Experts of a small language model: width 512.
Below are experts of layer 4 (counted from 0) of a mixture-of-experts language model. Rows are named router (the router's row for the expert), down (a neuron's output weights, with its number) and show model dimensions 0-127. Each number is 128 + 32 x the weight over its row's rms, rounded and kept within 0 to 255. Numbers have three digits each.
Before each expert's rows: "comes before" lists some tokens at least twice as common just after its tokens as in all text; "raises" lists some tokens whose logits its average output raises strongly, later layers aside. This comes from a sample of Wikipedia text that the model never trained on. Tokens count by the router's weight.

# expert 5
comes before: "0", " |", "9", "8", "5", "7"
raises: " and", "-", "–"
router:107179088155076141083114141148095088102086127165136127050161129145161167143123085156095123101183157106122100066176099102109092129097155090124085147205095135160148114128155173105167175135149107159160144145164172161134138145172142109080149122130121126171121153120112165151069097174173100163124132112137168183149099109134181188152107136081133093120079099108144082155112103102165122101123
down0:098161112154081068129078156144116189132112119141077103123112147056092099102162162143114138182093182177160130179150120185135077146136197141185186083125148093160161161122110172167126167128136174124091145103099089158074165110133142109069141120063094134089124142195161115079090121116035092132114144167098153143117140114132146096124099128134052104170095161156190117136168098139132108149100
down1:135143132150157194149141132091138107081112079141087169147125107155147089140057169081137159117144134132152161123098149136156135065116092137110137140098181070049045123144148168117180134160142116159077124140074105107093155126146106127096133140114163124111129175119098108147090124157129167171158113084128162157110158151124120127132078070172149164129122103070149122176091165135148139126102
down2:117073130072126118173151115072061122131121107145098168100147125068088138155114109168156107157098113092137184136147091115098147145092213130123134119115100169074089116146128144124049081146081126158129142163165125145106134124144127076165194154165106137122181111110130180140126131164138168169142121120132124135145130179112090127175127145059096140081160141084128219157077133066163088140147
down3:111103119127090122166120136131114115082099063172101111139113115114167121171101145120160071151112092138085095142149136126126175118059147059113115136142136137134125160054116152119133089211076152158125172097155143099050143183062128135078157079182109121097126165090182167174183113097109154099110116136100080152102083143132149128145055102137121173177149156139122091099083077138138165209135
down4:175128135152169132136136141147127094152121104149128085162143131132166087134139130146115157133184075157075079097151159187084131110090076105111102126101108153081128098099177138101099106087132198117174135091141140148109150124133161130146144159117114121090145132130072109137132184070114088161166098132133123130143134117092119168113134179064131145093120152160128131072106087156114063150157
down5:182069161110146188148158148106215123097120140123133144173154097158118144223130119152176068113113121108184110133143148110128146142134141096135083109133093125137107144118103110203115187130164202164121084108134070093142115139147116146094148122097149086145130091178105081113114081134144105135081102143111087125145107188157092121089070143076110180115092197119177156131110120073149106087127
down6:099121129159101059061148118076110151149126191100172084103196096045098108194128121096112113202113168131109184170074149158112131167088130139121129175113143178130110107138194105155121158085123134060122139138104145147105096127086121104132121118143132137105133106157119142108117103087170132154153111169152177073067071089141116141125159062104117130078122074108172144055121098160133099137145
down7:163197199140068157121143170163135164124155153083139127132110149126097147173099130149197161070164135134108147136141184139117126176099129066107109132144138167182130135161112127092105148108138142197099109176110121171099168072107136087113113110095118214076108073115158153092127130087135169079095151151145167122112134195137077127139126115170083131163115060093094147140155129083066108118153
down8:106147147164109168155158151161161090117157197132137121162199154161131207104121067135157135113119143144135129078093091153155148114120141103172091162108140163148134183145092123087160132120195131066136142183102105121137164137035169141108102091144130136124148170145108129123111143125137113128113160114063129162094121079160130130135139139099132172122087123158132138114119154124151068216088
down9:105094149106146130131112096104160192072114166110172089144085081109170103134102148112155123119118141138073142114160109084106147099058128127131136124126134122174087098120115163127099123132145119133171128053181116131170118078123112124183091093132085132118171116120136113130097155125122116206166043064166130129121162094099154136044068141153103115151085074138122095145193080178157113179145
down10:131112130109140098155134118112110127124158153124136159230149107076158137077120141143162141154128090139176123125132142153078126108147202108130158050136119072156148129160108138131107102108071103163079124139051133101123185122119136109143161145104154124189192137206110061149118076125139185144209212163099130141115149134178128134081136111135125156138131161103086123079103180108156169200146
down11:151142152164136086095107082104101100147065129110096134169103118111079149131098153122132101105153101137096185122128140128133112133108109158147145087110177110104162067121177071169120129112145147111100137112102156143175144124101109131107151155120073123113136120098115099180144055138169077119094141170089097144164161082170140140139091118108158122089174178119120056120081191131176180104114
down12:149149113089089128072151107179150136055135125165179115121139146108130181105148156151125088163109147067156114107132123110155071147146142095110150148120103134159065091153066087187143154151142119134116092120150090126156131103125122107111143204185200136151144117094196117102112102100105128082138130114096124088045130099157120142072134126135163135111107101160109117101134113128127131075096
down13:136104144107164151165093136128115131071079201114132107107151137137114079122180083125174089107107108121131136120142150105100149119120148180143110089128149130144106132156110143125165044130141101074152176131088096099150136132060149114098140138114196160129173143077077144128151132151045129233170118137127134081099113132177078109198128114146194133098087205145158108153119130102165169171142
down14:175105082134048190118113111174109133157109091109129130131153139144122067117111109140076155175125119126166168071110094099153191097097095120136097155146199089137123149121120110167117159119078129112124142090146075110074140101126107117101107175130141119149101083114163145093180136196098078052149132164174120169111140122103177128125143153150147112089159127161130165149142122123143157122090
down15:114102137131170150147139126072180155100079128128112138077121174030086099128177122167122122082133148124114087126163185143110130121168147080151064147175086151131132131137149120150124066110056115136181138154096170125135119151095141172139149101129143124162150108144105120187159120115104126121109201110154111145105125135128150126174178170102168142116135096197135171188077066142109150133102
down16:114079081097114095137124134083143070134155174102161059114155152177133103127121114112114142149149099140075120134129137182139113087175103124143148150132151111168154063145069119099210119089106132137111117145120124117133103175135083110169089127131121193128161172131131088119119137148192169132084143172128081136080170104150078173176112124104133137156163150144209135163167076159134132175112
down17:153111075123117124138097155154097152162233069138142162133080231077145134133091120119154127086152160116166178205128090113156134158095155091110066084127128091115085125136109136136108116098175125111132130089127066108110107078109083119149158149155147115092173144134094147179155155121145147199113146123075155118120182116117092114159151125141150171118131158115147088132091223107133133139150
down18:113090079093098192156124161144068169086116122099128101125097168180153142100091112110116091154096079149108110107090099118123143158163162140153090064109114124095165202091137114181136102181174134151112181110178137135112143155126112154173146091145155164143129150136131119117240131119068112174121082118157124150097089186108081122089125142151103106185144082143100106139085151111092108160137
down19:145136137165114055155158149026099125167128138154176096160084179166106131141131102157122106139115095117146151122149126209130134122183085151116112135179131122154140046089139161202113164131128102127140138136116128150133155069124132128147099110139137111078139130101084110099161164158122146057134118118066138176149146147107154084092107170084133043094097106113118070125138124165146103113130
down20:155123137158141125111183087116081087099117112095131130162114128127147100127133158115097147199149084128086177154088142138144137119125145158151121133138084164110114160086129098162135089116133141177183109144173130071123103208150142148085110118158156123164130156119166109144134142147141192091171094123143195158151094180097082074160154120156150148145185079165138115102104166140132118139126
down21:163101099100122147100106134117142082140154119162096091104091158181088133133084125052150172143084096138200111099113093148038115119131102128162164130071104138064149142076063117083136060128153142168148156112056115107137085083160087161085094138148142146191158083181150120171123157131104153135120131161188168123104068144155104165104112092089191161118043105126092167122099126161142155117124
down22:080111117163074151142133107124118163119140145088115189086085118157090170132143089077138090135131119164133142127128084104134146137218147201129137142112079112108160177096106139148109139193153134125100132109138127112154142145132106155144106108086112121084140109141116130150087068180115099071087125100161209089091199072107162122127132150174150099097155120105119119095047222108123115107059
down23:058109162155184139091110122115164164148116165085117144118125138134106108164101095137116165126140094082169130120119126153149100146143076105147154090143100155107139129152161139088086093138157123160114150144184112111175100134152077074125098069143089167158104097079181123116177131165159109115161153109153077133146083113059126140097101109129151131094129144125084156110122175122168108085172
down24:129168109199091142108085055162114083176096183121126081145095163154137089119174180115146137070165133142159146173144079109163125108065113175179151100150123092099112159090130100127076113109130122132103134132177087079126084139129108131185076156155078140118113087172125129126115126108159107052133175155154139128107095106135124052133139152126216043147119169138084097169158151151158077093087

# expert 7
comes before: " of", ",", ".", " and", " in", " was"
raises: ",", " (", " and", "\n", " in", "-"
router:106133205164069173148201093116126089148129074126145157098176147109127157076092147112091085151109104096103182172109133142124100096158133118092104187099133109140130115114173139103163127077180107139104060096149135147124177074134226127031141129143133149179118115131114122114143173129173178144106169135134153166143073155191083142146132107176114203130092089132111145121163149092129185136162
down0:123164179090199204149123164139154184159167125176200106117139174173168160126118153098114132157064127110113097056123106157159142066139163098071134139115077135123122156139162156147151084149166127133114094174124130141112075086157090122126140083165104113098171110119176129122136147163177134156171119123142088168097177138088155077126165192106168087116143103156170141164129159088130116102109
down1:142168115114125151131131122117072125128126107125162166126150124150078082141130140143090128074168109109087140136111183174126179097091105181170150106140078065171130141120114126139124167063151086156143177196130167121097152115077115136089127088150134142145095137094087127149112093116133109108087112113152111123032120135150140113161113106167109165138169137085105176149104167095109124120121
down2:170120112121111120081126117147146089114161108115105136164174131090154096048130145167146151129170082153188083171181156067119067142121152168117098101128131165166114114138164114112094166156100183170124132102133072102155102114150124064146092098148138122168167149109130145041134057139121150167101145152107137141114191148121117173122122103167191110100148145164089151136069098099112134166148
down3:147109139122123074134149108117119105051132127174077157135174131120129102102185146172101107109110144144177142058111131124168133189164193058122154122125122112130159068129124094208124178102121097138033162107160133180139105135087144140097130132098135144087147173098110075032176157148163113167169159175124153087120150119132079153154143124124033142077150151157100133101070084113079063124095
down4:195145158159141134156130082104113141117149100129081203123141106078140149173078091161121186116095094167168154106124161130135088188104122141139137137151130141168069142141151109144093094121148080111130126091083117150139127050155170128100134117102195084097093144131074111023162127083173089095147173144097148162085163131103146052122146101139081116111150147062063106127111166148184120120051
down5:093135125139133101114154143154154137119089116127144129094144114150117161174103148147135067094210108151100123132117125155111125131220111164134133135140139102114160099093133106113112121087141092132130079132130160075105139139111184106138080158125091098144175104137120099167146129170122124194166074128176138151168115111137122172112128105109144118128070111158155168156102148102189125111151
down6:115145103130083155085146089178098144067120179062083172073146090123139099180089061125164115120155129139139139135130072112134105160155167160122148112057150149087104138161154124150147159092104156082123088125110137116132173148117145126119164063176165107182111126163142111145091151129105122108092147039110166167123176148148114128093057128074070149138170113125125100159125169182092150067077
down7:097151099089140103171104150128056146116111153100158080118138100106178125107138133135113123109066138151176127157167088141127114091143100097127099115119118154110037159114094103124159139153168132099106109103148123161165144144125156153151166084150150147186190129192091160079093184083156119119138176123105108149111153131152161086143092048122127120117124140176123116081203185189145146124141
down8:199102121121130156156138146090165065127123135129129170152136162108135063122136129091073083144112102144072103102108081152164143100102160118149168084040140086163117107101060114122157176177135170143088093087145127134112105177236147128115156083124103092088097111093115129140165106169135157152104056150066126160155122119086136232175081123114119123115127166191128094083107103162091128137130
down9:126177173085166150149183103113132114176180107146127142182053122139124171190099124118146122099098184115125136090107115125173113124110150139130079079170125212085133115135137094092117123145133105069114078128116136155162150095117156108130144131082152168136093086146113180151134184133117148112215127106145154132134131076141114135108099121168076093139103130090134161161171153124221121133061
down10:129133129127201193158102060122091183061167121109146095123117120141064138102112086128193197141158122104132158145180129125131109097115157065155133108163109083207091119144091126138131088147108126174096137126142094063117087156158086145159136066111181133173151160180128140165131137131118191115117201133111113102106102156120139150089063090114137148125097130157121127191136146141136106118144
down11:166118139096133133160055114114127125208152129154082137082137146095097048111123086177086167068150119088191089133116134138133068117117118096113181124118097138115068109088225109142170094057128136169070117092094119100121114185175124114079214150118142140091111142157119134048131124125122093129120180190092148150088180112153094082140090119141140146125156184122084092116147146112172121084088
down12:091043103130040111122176109139134123097157192149115158084135098149185191155100092147108168060140149137104188065108117138151167163124148094128144141103114151155139121144148163079156154189136173086096132121165112114105166092133139170139096100126119152134120072117115152138144093084120113106188024105101125140093143110141109089126127150130172126150059110158122165089136151133146125133114
down13:135157096071111195118204131119122096125123107057105143172139163188153134130077136082126125181096088148171142143111102109099154096161087113114073151189134173128166120149099106142148123113130151122155105095173100148126111207133154165092136094185111111134135143120134168203124143138162130133136151145140162142178133134106194077161173175157115127091092139129134091156115137195121112109142
down14:093145135146114159169149166170178156174131141140137143139115179138132113134091128118168092118220096175160142125118130106082182118103117088164175125122160135113129174125146119130170081120122144160103106131104153166128132176110133066149128148141141122150113166102128108189162140125130176120070135102098138144124074067130160121107063182169146120136140077113187168150168096098127097139119
down15:057104094149163159123101127159053082118145098144130085188122139088136067075147117155195119131172117164144051119190134109114073119127096140140195127123166118152129088135139147155148053146127115136121065099149134136086079122058208105104123089116185144105100159063111154134135109138135069184127112186137135109115120152102138135166088111157121137157097152123090125112144175146116156154136
down16:112135135147118090101073168095128118064135125135178141127065108104124129119191171149104148091142157141130130130130148103071116219089188141147101158135146137097088151109147074121118104138138173137115136149131138118094099157052047135138112172097193173144129192161108110107182121169140097094158158143148166164105087171095086150199145084153141178102117104152038086137127137161146129151146
down17:119142122103105130142141166121085155103190122160123114114154122144154152131050093130141101131153168074120173246117111214114097108152052112092079136176131103135164168117130193132112094175146147109125082150140104136162096137182174118122071078154116139168091086107124122067109100159202193104161128157061163118154103137135109105149111118099139144141134086159104071114136141147116109074149
down18:161137174181128128125154144118122128114159143080110131170122076083199105118109115139150121058146175186099143132071103153131168098125210123138102150103089117179138151113081137207123139143143123126134135134150150191126101085164119152168106094115167141107172080188143132111110102124108108126122106133140086134142089145094135111142166131123188100113136105121089090119126158198118142183103
down19:167182190107139127101165139168182139126149103152142111120068107039156153116128113084114094153132110129103089144153081112158136151137202175126141084117095078153084163181146123115138195099134121115158123115082116153119174130164158152168175136066177132114077101122138126170102091133100085154104109137151096113179109110114157175138114158197133125157091147115123155059166093112060103128127
down20:072121100057115126182161133084136113113144119114118146110147112148108106129102188193163128163150093175116094081127166135109144081126141094117075115127130168115142145106133127181116116087147163143175113145124138109143062113179124085181172152120173084144056114173146076112141132086101183141132155115140139167178109188141186077204154104145125157075163205137106112107138139118151135101149
down21:144147151129188168091091082175133162176141131135173037118086117134116213158107179110097159135117177151110162165072152107087109184189119116173154128119153153131086108072153089137132131130166164124118122150075067140122101130151147116152124122110161162103133159153060107114131111090105151141094164125147151149176164137205078129154137184142158148088144057066097168110113127170152100087083
down22:139141171074153097146085084137071141162087111117183115153089141125131176140102163110108130132141170094131221122178201082154155094095122147093100129211152061072177151131090103158064110134128142176081087135117137142117059116146117144141166124175132169114046141083110154091157082114124121168105139130164135120127114140151115103183132100164157138078114085153097152148173137183169122119103
down23:137150114158116110167162167116118168062095140131106154127101142144121111097116073114078062152071090104110080150077155094151101099179127166112100168129145188084085148140145074092115175130047171123188107147115100103142124111129154073110092123188108162094127119158110102093182097094130099112131132164109177122120086134077136180151158167125149121132131124137139117127125141116078143118136
down24:134113131126151113156120141087127109102165154135140175093095083138127150139137137156130153062164105098139107124084080201181122119147094131069145127099186129053123038125171135105151116150121121142137175132116153093111199188194119191126196084130127068072105102131172118116041174159070109139102111101076114136111120073129142112158123077146129132097188174116126158126106101124175087172121

# expert 0
comes before: " a", " in", " by", " to", ":", " on"
raises: " in", " as", " to", " by", " also", " on"
router:111081130161164105169175128075117170126104140112128078104107123143133130203127138128124180048091124161121178084160152161185120137110127180183104131064148137118087171112083142163089099168074168098096159159131160068067114120157075124169175158164114142089130128158158087098123112139115123126110137137155159103163123099079154167109121128074095103102093160134204121129158128146145135134082
down0:157126156166097128139139108098151121121138199154089100109148095165120102166082067128110160130091145109171139131115109136107139177095177115055128109160067138126160056111097128107150161140123154156148167153142161120150221097131203157154136149117141121182130178063129148086162123128121099110138103163134098140132116165050077134079100150144125085085144121079129171105147132130138158148118
down1:128091131075103118110153171098123148133139109165186110107154155099141130135088099157119099081105182152157094099099100117102129154097129075170153103140113088062122146134139133150112192087146172110127088126143170183089116080152125161126114151134115200183116105131132117144091150095119122145169143115085120143097126201139136098127148151124124147095097120133166166044095155121159142107192
down2:123161173155092203124114127113141124182172123165183105110092109159153108149116095104116138138125129123122132154113137120117103085175102164152155136102102142173071113142144132116088114110121115137077146143103118138118127120103092177104144165161067185129160148186116183161168162163058115138133183140109170114130094124167107115086147092121133094217093169153133161126107154155099160114141
down3:150157109103159139115132131106100156120143147179067142115123115155106203160100173143107192074127160125188164130173114174125158188135147208116071121169114144065102114129146105099064199172152092176089153137154125100195134127119154116115129149087132138131152109064175139144106137124150168197195117144139115147145109152053161114171132090138070163097120098160171148117188126154161093126174
down4:163138188140138096127169101123173140087141178118152079136170140158168081141093156128106089102118128107098173185162087177140158164083157159142134094124104077092118144147175106075186087111086076132142081169145130114128141093082149098138101128129167145180061207174144112139105144082089142051136167128100061152133106180165100137133128091102159139106154145169117064135073127141124099134188
down5:105147094104080146091107064110134122064114138131168166138101128177138099101138111104105146096168114122115095116170133114093144131109097150115066197115121162142084140157137168157119121091130129106102102129190088116144136171144135132186132129132160141090092148116106136139171153175160115111087108158132149103092136158204171144113157109121178147134215111149185195152196116105153154120093
down6:148132114140140117157168046103104108078177102112146112143102153070123084136111107109113161157105090174037151151126117176163157128080113166082122095095099131102142157151117165155108141079093100098114101130178125124150104064124143096113121124141127118085129106168102171165168152097118034132085142111134180183104123083144083119119196082183055086104165170055098105107155172109117126142073
down7:141146109117154100137091093102135136146161101131071145101100181097102110131101136127127112146151118116145115126153086113075077104169119087187133130178105130147138140088120164152053156140183103131164172143133106093106123124124142116118105119088131067136067068154151118143139112078123161103171095127061099082114106143103159149138154118087206185156137164197108107144122087152145159097107
down8:129156121105137132106129024052144135118128171118097101123199130129120082103111145122103146156132181151159115114134122150149105105115062113107133113121121073091143115170065088114166168149149104132152145080155110130121191147096172094148104148163123095108093149079108161144170089166096160115117058131112142083159130164140181168114148151175152126121116160136099131137122123153141130147165
down9:090135051123167160125134139141115151142196148156140161139130072165108118113125193073136140127139107172142109146093151164121118159131141128109138154160146146084120133142174174100107105130111163126107132150156136135223083079146252108136195099105101106156102097205125123133146176154124126137162174115175152095112131118190176115155129086056189125088110122083160120132154134107161137153104
down10:148144184081108126147150120167137085118127126169100113103076101139133086149094134115147126114133105073115155112139116163110139129089133105107178107144135064140125111113192172176163141129143109132083130172099127099066151123147109132104157149142124124065113145143125174159120127092090095132143117104110105129101104142148083134217145156071157190124142137164149175125115156141167149087121
down11:140137134101118140101123150124129126180138127111110153098110148118146140173064130110133125187107133164149080105159099139103048127123153127134126069096030119138129085075086086101095065144154167218124180168079115120139113101163129196167147090132162132102134082129175131105155127125173108134094077113132151126165079125095133189117173107113080104145145152182072179155175139152154200078125
down12:106158159115112131082106148110150128107122139122162088107134149168153100111106158068088090139159154152140175216119098142145146153104167111100171102111146113142190184144103104090137104108169147139148101114196163081107132101124170080097185075119133151109148079125167087179153159130124047173170113123128110099171124057039127109135148162070177135098114136153115146143142140136144116096167
down13:154090093155076182124160173151105138179106159127132202075142162135138136103105166140094095114159122057107109125059117132105121125114114194130158111102143121066135112162170160121126115090143131114149068087091133135134174045115120104130098097130131100136145091196189164083105132148160137128123105178133122111162095161089111122141084110126142156070151167150121152178098040069066175149140
down14:123130127092122162154129116111155182173126181117088138091142140175103140140090182107136114084081125116122149122080156137086114142129103107090137136158103183124182094191134151144071117151150150130178095124160169130164190109124106166075088158126138155117135135137190179096108154145123140166123138130166080172114041118127045131111190104149077110059068119136133143109125156107087140138106
down15:135100159138186091090121140116074096153102054117114127173105090180140091133116109112098140106158102116135152149127119164154114136125132108124150156103128096109106122070115140110126150159149132156102187108115182098106158092143156122068165153101179133126055106124147155167158140135131076126173136097090151127151080131160198115076102104153130121116188196107138099119084075155138188165105
down16:135124098156137138176070078119156161159146127151170104099157126164158105126104149084191106180081140229194185154107147052066131139100141142048121121113141126090114125138131127160128126154111161137181111135117097133146120134085149165110132161132105158171131150173121093122119091142185140149163087183134114094165133145096086107149168110128123107113119123139111114198121137158129180151175
down17:134073155119124121121150106131169095105141116104157124108163091123066141190102123118053132157113135135197098072134112091122147154135137180120133136202110116112090177117146110166180079089158189058113150086125113100142121157110131130132071113175119091179122108122126141100121132111121188119200157173169092140081123068134157084060106163145155107125146185125168110198112129096127182155184
down18:125083162106137172147174093179120142147142137110136093115064106163130123139138075141112124111127075131181109124185093197127149182112135160111122162151172100110188164115129132116126075130163089132122112130103141120107112130185129176140067138115151175110156146193151174137177125054070107105111112118101053088137164165097169152175162118186114115144118155135134087149141096119142122168118
down19:138110123109171116055129091188108093185084131128159106108160110202102129170106166076130112160193111079141126129163144085046090125133087093104140136065133186106171182113142097076126137131137084130124162129176163140143144139127189164099098134095045108149126137144104121149130120196161151104132092173086162133096075122157116175129094211142092139134103098165156130147132117135105131138131
down20:109174117095138154141100125156138108156105124149123127090111120074102098090133173160105144150127156160116114099104134182137136115145130186114126170104145132114146022138064117132126076164116036132100102094155134081117124134201118179168126131130142124104091144105140090093148108108097081139123109093084139192125115109165154182081094077120124141166152149112201160121070183101103093119160
down21:139120104064129137028180170126119128154107152083135138190139114181097095139042115118174121134085141135104134066140064134100118146079153138159161182134147128142172144143113080106126154149095091111080113141108135111098108188171181114155145094091152135078131139163150204163151127168158139134154105173113093175123089160089110073139151146105156113091162150129126131140108115123154152166077
down22:135106144139117159119107146145110155186099142109135103112083175183139172117084109090093109173154147158112093137157084172154124194096177151099111186116200092142139134131100127191145137136181147110086159114157143131146082124155125107116124124097184136128135145124185110169146081081168150134121143132031101116108162146034150098105134150136126112091141107142100084133173113111167128133201
down23:179090144153163155115104130140146078127081155138145089124127139111070126147105147109163171122139181152074246121133059163149156073131126090110122046081133106119141104137094102115140140176075145129105106158111107122141125108144101104112164097079102090081186142164132146128148088121131080089132063074118113153130137107131170137128118160115124147146148097087138110143149169134177108103076
down24:124148093123090152101142080109109147162035115122188174165119142061147080115142112106117131158125076131142093076118085154125173128119111119101082164099121121175106136076080196069063125179139143128154156169109111114089125114123106124111127154082061109110088130144116137107123138134102087105136138191098200161089148161102125117117148115110089127163152136092154111135121164112081124155143

# expert 1
comes before: "\n", "-", "|", ":", "==", "The"
raises: "\n", "-", " in", " and"
router:111186108171145176138129133121112156140133116127111198155093115092143133199130145121170139174096124134136139148089117152081143113097109107134158118128184151123160158094168124118127130126124100153138119090150108153120128158079107104161104090129120182054187130154137102121117167096071132121101095162138078159182142177138159117146143148144144086150218165122126126140042144121133157124116
down0:089101082111135160111142135152120121162099099141131163121209106142157122126175132136147161146087091094140108151049092128105127171109106111100127097089059147112070088157118105104115113202050101070121149085124101171120149118126088148169097080121130136183180140124128157092085098111113121095113108128141073115130158121152153064153128117108111186190147174150157069163139141158101100162145
down1:153150084094142168114170116129154098127085157131140135195165131166141163154094120146172176141151166115114166117145118125139129152120160136132091107098121164133133107117084038087086140137167157134147117091128079132159113069148123123094164129086106133128135145157159143128134206165130213152072174097121122118066122087149113108108115095083162169093101155145161127117123135158160174107145
down2:177148149190162149148168189116107139116149150132130067108102124077088137130178093175129145116138150075119131165160113143101159145154116083095121095096104139102206138157140085052204176137191129175148118127151150110128088152148122127111132086108047189106189101154144150147134100169081155108117132142094149129105116061165098142161102138134139136093093174118177168134149149093091135127124
down3:089128143156118135164142063119121061113104146124112139118097186105132132105139078105137080122155146160092149124172102130194145113122161142148087165149150093212096188055135040149155124130114115157120144112130084152161076092139107119090095146125157168148108131103114071138130155101129151192087123124118136121141145066105158137173140185140148164167155071108152129127106143165191133147133
down4:029066082046096091127113097074147143148139090176150090081139062109153074143107174098110179126147117090115111143139141108094168117129120119130118150115133118129105152150182143118071121106114189196139120075112072117136113084101085163175181126172211137170113107193167161075160141072094142125124145151160201169111124157098158139113157119113140169122102156149165124183150153098100102125147
down5:106175122093188095131102161129143163141131157101120129121129152087172126121144156128135073172047127144128136115093121106154131126152096160114182140119146140146206102230110166164163107049176112130178166139181122098186125108119161142092080077148145139153129105143124163121105161139173227102151137138133120183155118142111140109162154158148079099127169159089114118092163087151132124144120
down6:148138149084127154182139157123144174115167145135152109178123095179139127111077170136144174047116135102112120116108141116150096199094105138176177069158042124138088164121163102158107126167124144106087137137095152094119102152137145180150176093130142115141099131099092201108161114088145114110150163140139117115124137125153129172122088159153074103120108146175083159109161109113154125119098
down7:120121151143129122173127131091106139143187087155119105117159105085129090155125177116128136130126141102147101181114077093127065134067133099132110108079120148116112140153087072187146101092117145160139107146129046098110102128113146091125160177094111106170133145181124114155160095124054181195163139124123125105147163082117112050146153109160124137187071158045120119084124142143154182171140
down8:140097104177093056153117134095153147124188137158127088176158114159095114130123121127104148135155122109108194088088127097111153146186163168136085144171129141107130112103166113159107149137157128128160112192112138084147093133115115153107124075093193141073144101102152138144125132103178119090118141118117119083116162215073117165134175074165086131102113116160168086146120084110164096128111
down9:122126101123106107137128147157147113115177097195107126153120117078121127143097163135116233152160133153115121133152141091168175197134118139185192101145078055102126073097130114154149112142145160155137147129120086140159154155192152145131110121117075093157140066140096128098194130080120128158143116199181144185167147124099112096189100174087085127109108186101092157106144173139108092110091
down10:136159120125122185112129074128113105227109156086098099154147119127142111137125131157111106113115115095124062112154199112164166055199116127149115081121110151161119064111108126154134112130141112138123062158100133119143150127153127113093145118133116157142134112191153185122088144118165157150111113126137125083130208132147089144203111123143169145177090186142093128082127127094105156146131
down11:138086166066113100124146122160101145098102127176116131127085134125103164145063134145089091108141151168104126124167107095097102149133122102175156112162087126108182152219122136074144138086107131119077145060168122122170187115117172137139139184112075057097149153097089101122167108144133081117171120075171081101111071115149078136071159119137157175185116118134089102084072149148091173120163
down12:116090160105128156127119119097234090135164138081097116101106114174118155084131120070073129135103100114142124145133145197152125107111113119139183139133049111158117160084118152123144097123180109104128094204111121178133128106151159142186148120094132110072184124082149118055146112077154124188100100165134133122148113128175164157111080132096150157142128099134131105090150071147099130118144
down13:153085077100140125092175158157137118133103081189073162172152127060117138139117147164148153079079130145068172111055157197171173125099110161084174147092108091112118149106093120056083096173104120145096197137164177072157116104109110097152100147172152087158063112180200135141132090147128109103152105124134139103096092119162126128158115157144116109107109117121207172128145107174197159133140
down14:136123144147142148092123097117113174096117124191069086106134145103156180159154088113150189136102136156112159109118142140093157100137094121130098144106172153184111188123088130106125164115111106145058110190059092105143131131141167141124110157049091167156132074143142147087117100120076113082154118112138143171090115132104135174132162119048115162113125152119132058128141131132119192110120
down15:173115140169118161115161136101123165161088168078113130122143141135145140071097109172082138138152135100136126107154071082132126114174112120146061077141134091083050120130124120139154113093152124106117199068139138147167118094088057122145152191142148065166202118159125093156127148156135168154181099079100098098170105130141085076140129167114199142110148155225145041074159149152125126153083
down16:110157106150099109107126122149129151109119191092138195092052164166196153100111142166134151132084137117075118149139140116085144160127144108142110118136129154149117136125071156077149103183145122143157112152111117126099114168168162075062126151112124150109112139119158138150085117113091131108169163161050139081118160159120109069076200118142153148086125132147148187148143123126098081079175
down17:119140061174172102161128117115079075100137077092126078140114099128125143143158138149136101125087164125129126097143135110214130123151131146175186100163105159104156096084168092153104111089147035104109153108113121138154076162091135111133196146104123157156130105115192181163117110127122131135129114110083141166059183126139074148183162168157134137100119083158151153152186153094147176117140
down18:155130148144138187169100163123139168141144113111115121154108133163099156134115076111122148145053183171101117107116144142135152121158067120098136143155148152154138138104166121084103105078131119149175136110098150113183104145130116124116080113157127191085152193094094141153195156120178188125095162126072143126141114067086189111145150158100174116180151068109142127129114162086083160134116
down19:129138106165121071157194154125183091091086099155120101135146117124099085105161075147143171124199135096090141148130142127036165155086092158127098155122173120146155084147135089192132144102133131115078149141176127122121131145134105084104122126180129131120107150165212113142172126133065112187079135105163138142098158169132114107144132099122113091141069140187085168123113116149096134151108
down20:132133145211142161143150096090108199148119142057056132143105097134160118141121121118109143120073091136160191055132078147093157104120156103126114135158186103126173124143095158115118094150064114118096076105076075097150204119052083138127138114108122174101126155180157117129127128137144108201079118084122099169125135143162166193121120126124101143114120131181150100114076116156151134122146
down21:176121154079075178067091150114102133103088137194169080177137077122123110114153115154126105183104148120122092064117088160097127119123117132186137171155121117127152091112124148125078149112036089084145148070110204136084078119135136198191128147160152139129171153098132093143136048158118114129180155159078172136147127205152157088159155184143093128096147100092130188142185136144141111142134
down22:127086124120153144090172164162099090087131129142121116130138133107161126118169120124149124136175154091148152165178188088125131103078092153186115176112146124170169093107154145101149087164107175125088206134111140093134126121140128121154161105113167122136157197121125141114081194098071112122145132143102097148109091151182153081103121103118139130123161145120134076167113158160152143142083
down23:105176102161176157108159144122084100176166136126143155177154074078111125150117096165155242141076106095170135159107128161130101119081172149112141173096137146187165113082179126106129108129163107107143175111167168099089187077195065107142168110175177139183107151159106141155140142156118106075085129147123075146082128166132091141118152113119144101118134111129149138117131135158187203175115
down24:199110213102184126120118131125140152147168090157068144145150109097176158124172151156070134142124125122157126119145177167205084102097125118109159126101161104152138116135104109116133174105147129141072178095106142120154169149096097185117106098095134121142198080153158112129139117208109191153130134146090107146115165137090083135155111107125134185165117147142137133138175107119178114071083